Experts of a small language model.
Size: 13 layers, vocabulary 2048, 122M parameters.
Experts: 48 experts in each of 13 layers, 480 squared ReLU neurons an expert, a sigmoid router.
Training: a variant of SOAP for the experts, 5287 steps.
Below are experts of layer 7 (counted from 0) of a mixture-of-experts language model. Rows are named router (the router's row for the expert), up (a neuron's input weights, with its number) and show model dimensions 0-191. Each number is 500 + 50 x the weight over its row's rms, rounded and kept within 0 to 999. Numbers have three digits each.
After each expert's rows: a language model's description of what the expert responds to. This comes from a sample of Wikipedia text that the model never trained on.

# expert 36
router:479464528492556472564548441389498487536424483487519474451555538507426537496554516480466561481503590510463511475500524492474662443502443550492630464491461534434531574594451480430480429392543405566497482492490526513454437559480398472567514523441525503481584522576479544471456534543586512420454604634503431504528483497541433552464486547513549498531615433553578473617598526496521491439464548516476497520520471516519572496554479474568407499480469455438555551492506465457463534477574522478471482508481481540445456455477492552508491573571572404467507458605455515539524514493568514490
up4:495495549422605507578534530551456539515407440554499438404499450453509442526511530627567515502452487524500401546573600587486520456479505457480474546508504342499539583530467448570540448481497519558484435500440482421452526436537547412432497438474433512570514448513521434496407627458480484459486558456555552447468606489448380446512486530460383510477521472537466438559533451505595417467461430516522518492474497521472541492453520413453480503513550509552511511470521412457442465524445489444538483529490564515509456491457448440536594514437562484451459537483494556528472481578465519515
Place-name endings

# expert 44
router:519466618443532438508506497375532459549470537495520415482508571592468529492582463465492503515521534563483571480489510468454525627414502506460523452470480490467474448547433542488629436462536461525498587432560483440529512614459510459554499465455546499449615481447539485429538504396549462501509505509542434506506543502524470526541536448520483578603534438532543494606448403529569567434457557460429519454464477613532507514501467526439513446510561521527422508589504369515482513457403491518509492456468595501531477486518531537491455532562487517495466444486347544427487510498478551470
up0:480406486455544509503475539515534482490504470561579520491489471445504458543579405592467502547439565463477540520561499491531463469514518531526510473434518557467479499472562491556478621432541569501499540477544480528463413432600452443502517495524478457527473564472516521398509515612581499484484478515481461556531468475517494518508503461415501443502468406550518422531476525539496475496500437452571399408436537507527456564469433584549550531479551523395467512491416528435575431455489598623546479452556478564396547516533535531518523410557631455549500550525456370405538469439497421522
Nouns after in/the

# expert 15
router:413502483513513488505537422476544461551361552488413433479550572490483453555553511431544587530481455610500446473483466519450505467441443489482571499558532491453493518506498505350523525474586500481488448499522543528557475562490472480552507486375546516445512475490463498418497516418500552459552537489445520496520511468471459460516511488507498651491656461477481584527501596475575494465435612506475491463519522526564519533530457489478486399497608454518537391480446484542415477536477539423586449500511498513509443514638509479456515527601433527502541465554457506517558507375465505486
up0:517369463453510530457519406474479559468451568486544516566553533388561488513535515554482452443467443509556499460441461495480521472434415515425530470564450528534438488497489440516476460450534545523479463507443420533486443531414520522464554440456397466482497442510436487486481458496548575480464497531418581459372498443524503427513580428449473520430563455484434547493490556552497534513540574517433485563508495555509502428492457499440493524436451408458530503390473544510542457520343476467455494521461410550502475454413384550380455508394482496487446447595509540559529541553484497514
Place and brand name pieces

# expert 16
router:400481542475500408550505481512550457565487460456422441542496453466410571482564377447527530539561548504441493454449481424472539491423514486517497423607552457462528560558509541481521444490481492502515525488493551480539564559473460498556420492488479655557462475493488567538539547374568491513463533531548456482448460493466487527507510468496542579601552534531456503571506439479574488475478513531472441517569488549528502475524418527536542446614517425526424550576566436574352489416464471467457469503397480535536535518592400526481404544468497538419457537518440509499514543553476540464
up0:524512512396477426549543504445533507449642499403516486475447484530458460479492606430496414472552501550516498513546488553480497487502554472442485465484569545493552509608528463480495539457477467482346512576499561496485537514511578542477483488546504515564446566564468513488441584561435456499576536459490634475537569576442446444388605509632500506460439449421483479532480518466556574470430490441562470495563425525499523565442517593518426430556547435536565499599479610545504536448542491495467489432496547499539528545461498579460478536470545473555480485514484454526525482501505458432
Year digits

# expert 25
router:459420585489597424477513509502483405514448484431395453535447497453511536531597510567527469515487490475459519494605538465452557466508530464496468437540534543483524523492547531507530426472440539455530533580438531480527581551502422484508516549507471517568502492598484502478551472529487528474517450495405448561490515649528480469411510459410580518521490461619478520612521496541617544505441523465459477560529458495525405485591492536533477489511556380395441537445488539495451436504562540503567419468523513536542445576487481638576509490529487436429528441494479452430527528471524596477
up4:458598460509495403556437489518509445455529510526496451548447554518513499469485455452441360455515498551506465529461522463492556496519542455467598542549488409534555489528492472495372566482593507522552486494488555484504519446604518504539515546513383417440451447532451581444463477538553548506492496469402605426480496569490516522535538497413457525498561491534517476419573504513452498485511427567423439540474516506572490497479567584432604486530415467544433476470556520452548478476513495442552548493554524510513504524407426502560471563532501403457451587521570543505536387610403456503
Person first names

# expert 20
router:504442491511503493555561431477498434508406498501466484429465507487508512534530429558557520453459520477511495515545474516496635537449438539473605521508476511524397530513503495373536472485464497497485478515516531515499475541539451500488496542523463480443600491611532601498566488558508469439479486559409425532506485531490422464446580478528484544553494479552455467599496494547598511521494491570422486566477432497521444565509647576532439519545549477433468428536491541485454437571469374444523455519518524572479426379490469552527457639492457488476481534591505596440470581403562513458
up7:540510565523466467534468543459514525441419488523465523465530529554414478505539444531548457462495495433473588494516462446461439468544604532524441434525546489523422476479505536478518428494508421567568543493508476555481453603474507441521498454448501458465521470561584478538456431529476452580517512365491509446389487438492471530467591365522489437507550524496579355485482429543501597606461459558523510543524407528440526500482468544529434570436542470496429460522447514506435534567508485581534468513391597501494432419513459488543500564520415609536433500539477470452458525531481491590
Name word pieces

# expert 33
router:520480555506628429483526492489472426578504616431377544512489505481480526572549381569513493492453611511499449497473548568433492528403528411505480449608590582515595487442470513440495526454501480465534490509501518529573488485539510453490501517497459507585533495531439533526382512431499548467512433588496497521499492494468509493514535468439563526513512480482531461574511527607514548453485621464357433500509582499479512445574545512539456485511563491485433437516438520452411431399513436551577480462479512533426485510529446564543481515545561539458521475575480502405529487561561542454
up1:521530498478473497481510474447576486472495594346416518552490507483509518477569493520540514521387409584509538498479506506507404555573474481585457518524545428481546457424544453529560493489456563514484428466448540607465482476484382493500429539496540511545475473498524488492491536466613497429444559547528536550533473469499497498524526511389506372470563511508516518534494427404490471391582430497618504514447487500462427581531486460524507571452495355547570518461494554546448525460437468503584516496405539493531486548511482389522487494614520459437432473581470493522543525508531449532
Infobox field starts

# expert 24
router:467477606500552451472481465432548473584459490425534530571520484572424508459497422505481546527522500490509493368469532505414595577440411482436541435506494513537487462608512518485518464455446485477527522579557584449494543478578532500481519481494586623500446508526519640469472489430536564514492574495471530515478481555520415384489485498497566533554510488465413466461488551543482520426432460587441492550464543539475533467549487572496469475528618475514510476626475451516446373434483450524508435455470505474458434481587433523538464588517589446505513498414513482520550439516486508570
up3:446581486570477445476573510428506519504502518458497532436534583473516506600497396508501470499410538546464509460533508526495561556489497407550551550549492514484446498553482481490476491459554490473506542371587572570466546547552534516525489432500501573486439500427450513569509469601511563409493490462517426460544515457451554481409541600439468485427545496505475542516516412488454558516415574463529522494466507508433453496458544486572389498529520567431461558517507493475527558465474453501438433395468393532426564479495488521541366606475513563571497512438453454481389496553562556407
Adjectives after determiners

# expert 27
router:439442593505548408454492494467563417557450545499476419486437440489524552517620520508568513541535480485436476527613506537474555456443457509547464419490583553439467518459548471479521511393538520448463520595463443493569554580513465530518419556506528526605504517596482499418554482544470524442516441472460488546433483559531450469420517412468616506513521429588448427526522555496564515531425482464470551483565489485520444480587490592493457545524501450480459577483460558546441401496528450473517499561480514447522482565487500595594515508554469428373585465546469464510527510517537517556
up5:560485529450499544535460519450574488640533471582529423406434522407545544512530508543511565460544499545481451540490524607486438542448436583458561479587471528469505521443493468499430383459524473508482459513464494567451400479427491510526516580526432540570556436512525511504597430492531515461457528477394526566445575543545497487520475483434546640433430541495509530423498445486564487476426572553525565507442533476539530551531517587551415517485537525575526434420551512575537520543460385520506549525488494496552419499434434485416541483541553502510535488431591496530517521549533535467
Name-initial capitals

# expert 8
router:541446543437541456534518449531521465494405506465476442547408541464493447612524522457616593542458543511448479483546428419471521507538465542462499526545545582529515440554489524435556508466419520512584601440524482509586558510544504496489500542424563529543573509483499633487511470390570512453560540518523508525484571627520507529538489516540543531505517429573433474606538450569507550457500526481477527567445577520477548497485480557464534435705538523497521531490464476494405406442527509472510450450508467545502497548495492641515502517540446512424468455460481504459472510482529556564
up4:438492536530515572485470504480412468462431467518526482529581451553407535560463576563678568506550511486418616430518508506444545599622449505505500555577483502565485500567525403525444386465449473500547549544528480458526487488568522516420481407560533555524518432465464458460520518436571504453551412567561465477479509470635450447489461567452467476468516551497452480531539548521505561413560501474505430527503507474504587477442440502465561510522548497472460450498522469473506527513553510491539491453422544505621523509525536590493497454491515564479502512442485373544446525543501576443
Digits inside numbers

# expert 18
router:505369473478576355524508491452487467588408570488489474504472473535457547480554466502535562467479534511378518541540531492490484535478458442500508484514553468515521532447575510427476537460474505520469524574467462563534503484493474510558523577504526532590481522588427507473584491474459553398466525543485400591528510625527472457415511461456608532524555512545502505640481531509570464482408544498490497552471466470567432535620513535450501531493588386454524511456484556499467429522543571480475468523483535485544501549519521630526452488570472415448548478504491458432612538523540575551
up4:473434473480531491519530440487584513556501501478467477516445441458472409662485422432457503553486463445524497502533624565531482408502389495454582547601572485523544547512538472443529544535512510553528528500522526430503532511491483567518529490508408552525447448420480453448466467547547621523480539464449433485474511501464500436401441430486500456539521540560432466525491478488509457462440489555526588531446520402542605468568565480478417576512564437469517561434398463521552487519450539505551521410447495496488568442601562635485548555479571487539482439494566455465504450488503499506
Surname starts

# expert 45
router:457428540525577386479541515424494371542448594503417466468479508468483588537572503571527561461504482554462465543516513470465513481448526475498490491534537595431550503459542439413465475479540530504444378513439519472528464548542513468548537584440505570613531430565489515444512575485451527400507517509484449544543532585523418438494428406379523567512526504522479444483514588462518479500473542456523524491478477449586538569556537448565525543469523429492504527456514497480446495512552476518549485526423479569467505541559404603496467486546524466436582480581493439432600512513579602540
up1:546504540522515441626553532523532473503562487559554472445538484487512350472498569535484461516465433568460545543449375430474514460423487405504576532461480488438478447545460533563527514415512615510565552528413545424563498455550549481482523571486469469543539537572500525465505498507503542476478434382506457419566466508513495486502564545548455496544555573552523444491460537477613432458437475414534496493554553549416598548535532393522518483584430530514493593434533506570434467448521491486474537522513482474565542579538417491502362502539490489489549484492452552525529530415468508501
Proper name parts

# expert 35
router:462455517482475411526568497502528474489468485440427413469518602604462520491536430462464568588596502477350532486449597426517497517474507474418523517549444422492492513420487494440486498518501355546571566506490505589518568490578429553548479543559529463563539475654504548494474446525488518413531493524513377488474570642524541459461493468464510531596531521556441461493510544491468540425491575511515493481520532511488545487545553509408494467587526554426552546540450532632477476480451541484465438474432477491505472550511535500518459525461491447537473570547453560558507491470473516470
up0:442446485588570593485525511487518458438482463471485479511426472598562410471409457403450460498419509548465495526582459547498422512412522503508602384500463476383525557558520523391501479484520480589436551553458459508456455410441501499508547461503503578499479512490471503480475561515497582549522501474476468482477486516532503567527544507463473522441465458416425482498552519471548530539553427558467499515557533465497474437443557524496436547478590457441544431532504664536485428475555486409555505443551508465482513501514553554454518566571478519583564633501618543504468489566466553489
Periods and initials

# expert 2
router:358485553477536498496529415453481444519415466479545534514494533471370508570459509491487496472523444472517524431549531568542560476422540468508645496505534471485442440517534520456445530506536396445514557549604566530503462516524520507522439398485506626572501482515452499483508495517491561397562515491558520531513549525612406492527448454557573551553479488468520581485504514549567500498455545595484511538488405570529560440549534502582470447555451511511466413465467462461489477547561491462531372521487492523475504538501434532451537594452473430460514493422436548462633440488515478576
up3:472456484546438544482538482458442446423423521466457531530465474477436535530467488493461522506502473471518513454469446515510591584428544563425601500581592559463433471451506538488480490486546524421407576517523534563508541474465455393507422550462484544568436587494587551442474436456461662525558542510553474467439493582581435463526475451493462510479488392457448500448476459519523495465616586512511538462531474595531519468522450431510544553580440500399491490486507579544596506510614477557482522465485483417547518488511471472465444507565457465475504482437495472475444442535633544475
Adjective suffix -al

# expert 14
router:452472544487520451581532461457462459553463531455532449480528521528523501465496496440513490550459601452507473398553457477408605506473457488498633528540522561425484373469535426504521569383480446505503533484583534527499507581618430538445405510552594455480597522644483532494538556447525462482558455520530471555506493470453433454428536488548615474509508447527435506517511476540576528395415528475456504523537478473548552429528461626464430489493535512476532564523414526515491422479572476454541466473444474448523526496567446459535432461467467490457483593493417527460502497533527499530
up0:562533576449479444550438464413465445490504570421549456519516421521433469464510516484512553568578460442481438430587475530427531582488494463440461499470480423469533565478517495446518400454501591450499585476473553630468463517454503515390434528520509482416481524463606499534472509459549549517578469559375541521554557420495587526605512518469602434571508562572500454501609560510539492480546491460452516524615485499629507438484535565533535499450443452505580510499490485490533485481476543504447513528473579471535534581518515475531496518546572447484446540396482532463489485489428519501
Bare space token

# expert 4
router:474445510493586429504560481452490448453490531414550452438486575454480438468481493482566450582429605591470494438550574489472556591501541498440530398620556551434453469525487472517578536448529516561548504525548449439581482555514521501521406494501463536505530423610533510468511465517516441499494471467460474606462453494490420499511561529559585558531478462484468507571493486559534687397430533462518468597503547490499472497488483483542475431550590529440435467471411438549469462465515463441551464511433461566547547532496503517480445502514454407440494458480465487418494514514540586540
up0:506499479532512490480431364532513545472460409490600389487360490507405524446531478533601570502524492492510509429506606453482505493473491451400495515416489457539467447449455515497517544449499503509494463512542498528454589506509524478452506494571556446473456518516433601463521563537478511409525415481498475435550510442513487435542617454593402539482437377535465504509458448503452444479471478543511518439581555507379494568452497515582480468527481492484453543538512558476454448483586528530513396602514484488549409576472518455556508385479494552498452486567465498534503560525546433522
Table cells, list starts